Below are experts of layer 10 (counted from 0) of a mixture-of-experts language model. Rows are named router (the router's row for the expert), down (a neuron's output weights, with its number) and show model dimensions 0-255. Each number is 128 + 24 x the weight over its row's rms, rounded and kept within 0 to 255. Numbers have three digits each.
Before each expert's rows: "comes before" lists some tokens at least twice as common just after its tokens as in all text. This comes from a sample of Wikipedia text that the model never trained on. Tokens count by the router's weight.

# expert 5
comes before: "|", "-", "=", "  ", " 1", "The"
router:112114166126060123152119200110150125118099133124136099105114163099168124125100140147146103137123141134109170135141164143121117121140118136139147126101123163120093158123130127117125089130080127151120121143149137123086117089139101103089074130148099114122129130097128127123134099172082110135152121124099166138138175134163149106072166150119113138101138146132158193138177099162137120110096126113148107119104112099146106170084158114076142099147143130113121083151135164164086126106156129141113123133108125156117152158147118125106137142142142100120129139146118139135110126155148085128131132120110123140146120111121143113148142139113121130076159131155114128129133198138142090118153100114144143111165121115099139119170111089144140148120131143107174107119074141135143074183119164
down0:145133086141137125153120122113157138132119143104173142160098120151106136051144110132146121098159128144119120128139127129136132104130112145135207145079145101089172160094119171145131110122135157155118120099130138106134083127156133130121167130136126144122115099168117121150126061122172131136127134146122129116139134154131152144089151143096169129149146146124125144217116122128147168126131149149137126131130129137116124108182170100182121145180109127111131138130140101146062120133140145123155129142099088130122094109079142126132162116142135138154112113164156123146158096106136131133131152126108150115105131161156103102108143130155133121115118199132114118114123087136083119118129121099129122135104170157121092113087142148137119125126143118140101122142130109203078119114165118
down1:136126087173111150174108154099149142204091143120151155132106181121109150120118110132147143131127135143143136111101144123131116108164131132140137158132098155121134121146092135097120179129130124149133111131135160136116098109143143156119102143154089152124104109092120134109123129095094111093160117121131103167181107163117111065192123144128130110096178152150137147112094124100094127145125152155130136157100113195130107127109150110117095087131147064145138152124091122090125116130123086169084106159098153115104117121116128159146110143124144114163068110121141154167125152131135162128087099134125154109138100131148113123105139124114154161128079138081083150166133158081141153165130124129121137136131148134112127127163164143121117125112144126137162126134130129147118128091145151
down2:117169095116127151106120148129138105123153147133153149145119135107132115130133166117116124139075106164140123142106178158196098140151079113157093119158165149151147082149118173160106166113114146101130103127139135151123134110114071141099174087158094107080131141127121099116172135152110151141141098151127128108136124118183118139144063129105143159128160113128154092127147161138139146154140137147111136125130095108101108103147137142115123101149116116120095124150113107136155132147109100141158117207134152126085123146129131096093145109153132123109119133126135135139101141108181148107139125164095139150116159133111148137088138135124139137134105092131106144111134167144142142096109134130144125099149095151163110121144186127141108114109139161079094077185125123160148119160116140

# expert 9
comes before: ",", ".", " in", " and", " of", " ("
router:166104136145079130055166092158122131128149144114101125117122097135116124126150134104099137123116154102096132180094128113131113093114219151128144103111116118103148145111125083105104075117148086149124153122108112142117143147151120167100151113143106111115123134149146147120130202132142095131130053159143144091141128193156157130136100123104144156145152126163108117137141163099124157154124147108124127146135108123199139092112161159104109136125139110111113124087144156123131149157123122139101120127166171106130150121128148108142142119138129161097158120106108125103139139123127167129099155144134163112156129147125126142151149085159137123097126142121143147150173075125074139155140103137152113128121138122164161157142098131134114115114123111136117124114122145126099110176092132
down0:092144149150124144153137153125165120167115073122122126077119104124115130099097134092114133116109110125117127126100127136104132103128158130142120105120120188124100147091103132169149102150115140116128082148133133071097169170124096152139115149096103126067128115074126136156130095148125150169144112113101104092137108100129178059106109116118117135157071159126128087157129070105120163146117122091107123147108119157136107105100156110101116144143124164121130156143102113148121130073123117167099107157141186133130135113134104122158191135145138085152085111103137124120106151114118127128094085118129115110110109102127170127126132149135132137145120139136157150136119086151131150118099119119152135096148090138116120110114152144097153117139117161097100114143137106141140084162107138
down1:122177138110139145162136141163144101116112117146159104152113109135117132036121120148108147151095130155102130163136111146116125107142174111157102124132140138124165156118184126128130160094115109115145119151108110100145122101140114141111147146135156074106129112100087169142141150142088147115093136140158114125153068154106131123135095079133124099113120172149104111136118103108158095152102102160181157122202149135129129155169149134124128115110160135131109118172104108120103163155129103112116150120140141141133120147162194110086114115153149140140114129111078126129109129134138097133147095106104129151130094123160137105161108092152148128132162174119155104124146089095149180113137133118140110121169104138115119114159109151137154126096096132139139120136146127111167130152093100
down2:147129120108084123149090160150121130147127161133091136130140097161108136206132109116149101134113132130136123147155117145133091123132152157110124131121095137142132104134040141137139136158091152136146117137115125144147134145119110141158119145156114132153089131107151114138128098094137145134133121123167106142136132145125115177123122139144153138117146139129144154098134085123166133148129122116138100148145150101170135129101115148162142173137141153106106130120148135113147136135152108130114151136099124096145131206137126111133138132156104088095123094163104156138113143115152149142112111140118178154109118119170135124132105094140130168113114008144107153121113156146089095138100095170079105128150157126084128183141147151124082108129144142098132094116105127133134120081101161

# expert 1
comes before: "\n\n", " The", "\n", " In", " He", " It"
router:106071150127082122147153111090133130103127148095088125101137121135152138118162112119136120121087124136148128149126103100163170176113081085087113163133147138101188097120129124130159099102096127147082104152124151143121119092131126110130159132134126140124053143147072098134118132126129133138198077125133118095140108126112128119141127112148156133107097175122090130152139139119139154111119142129139146115141096126158133106133113104104120101133137129116149136152119076146161088129139133131128110103122114114161134139145148114136108121083148133153073102076138116105154070150132121127172067135143100126120134108131121147157116144050158101143123124137108106116135130138145139113163119123130147118129119166112119117138093109170106148150139113130100119123135147159127109081077082
down0:100140108159145128135137129104099107106102113156126164136138118134140157117110100108152138158156122117139141136081165146141096132099152116124137170113111173072125142159157111152143156149101138130125145146118100118131164129148172093138136106109152118104157143075138134158144119179164171106156144135135140117137137162116126077090121127134106112146118115112129100176123124132109115098102127167146090138089113194102111102106180164125121087133146114123114151145120141119145132121120151143148142138173090135074119110133156125088115122144130100138134148173164090120143115131137105127159130162156130126111107094106147112119107163086131145126171200133110107149150108171179124099079139125165101117109090087146106107127148112128130084118133141113174149104156135113154131133121122
down1:153123127132115117171157115137144129082130121099153156122140189091127127051191115137101143125104053107150146132138089120152102077162133145099162100152133138131130121168145120132115102154113139137113129105146113128128096090117117107140145140119134135127101120172116106116134129151139085092132135108141136148102113136104131078119096127152113116099116088108095169143145107110137160125117111150147143149135121128154112072164113137138124102122159145129117151102140104175142154138127146172142123135112110117164139144117136118143111124148112108106099165111120107116116091133113131116122149123138101099126126094125134106116089096066162079137106224106094137136115130100107135148099118152184134112124145114116129109110142159140188145164143117128146145139116103122140152077119112
down2:195090161121138111153141170109140174152098168133132094127110119122161085129141107124106151133147132081143117102171158095164157128127084108098109202110148120130131130107119126103168132080154126141077122124082162118124139126139122158093152114108146141130145132157127142166145118098132160144147139133170151115139117113123150169153155099147121106115108146143077129136134133119139117101159135129128155111127123089062158157096136142127168128125108127155161112126096075091153152107104144146192128125116122132121124112124092125086134121096102126095150118155150119127129106093119151127143120110124163111117150121116129130132126127183132139158123138084095128118130128129124143111117117121076132076088146104121131160100111112176087103107087107156119131146107140137135139087150132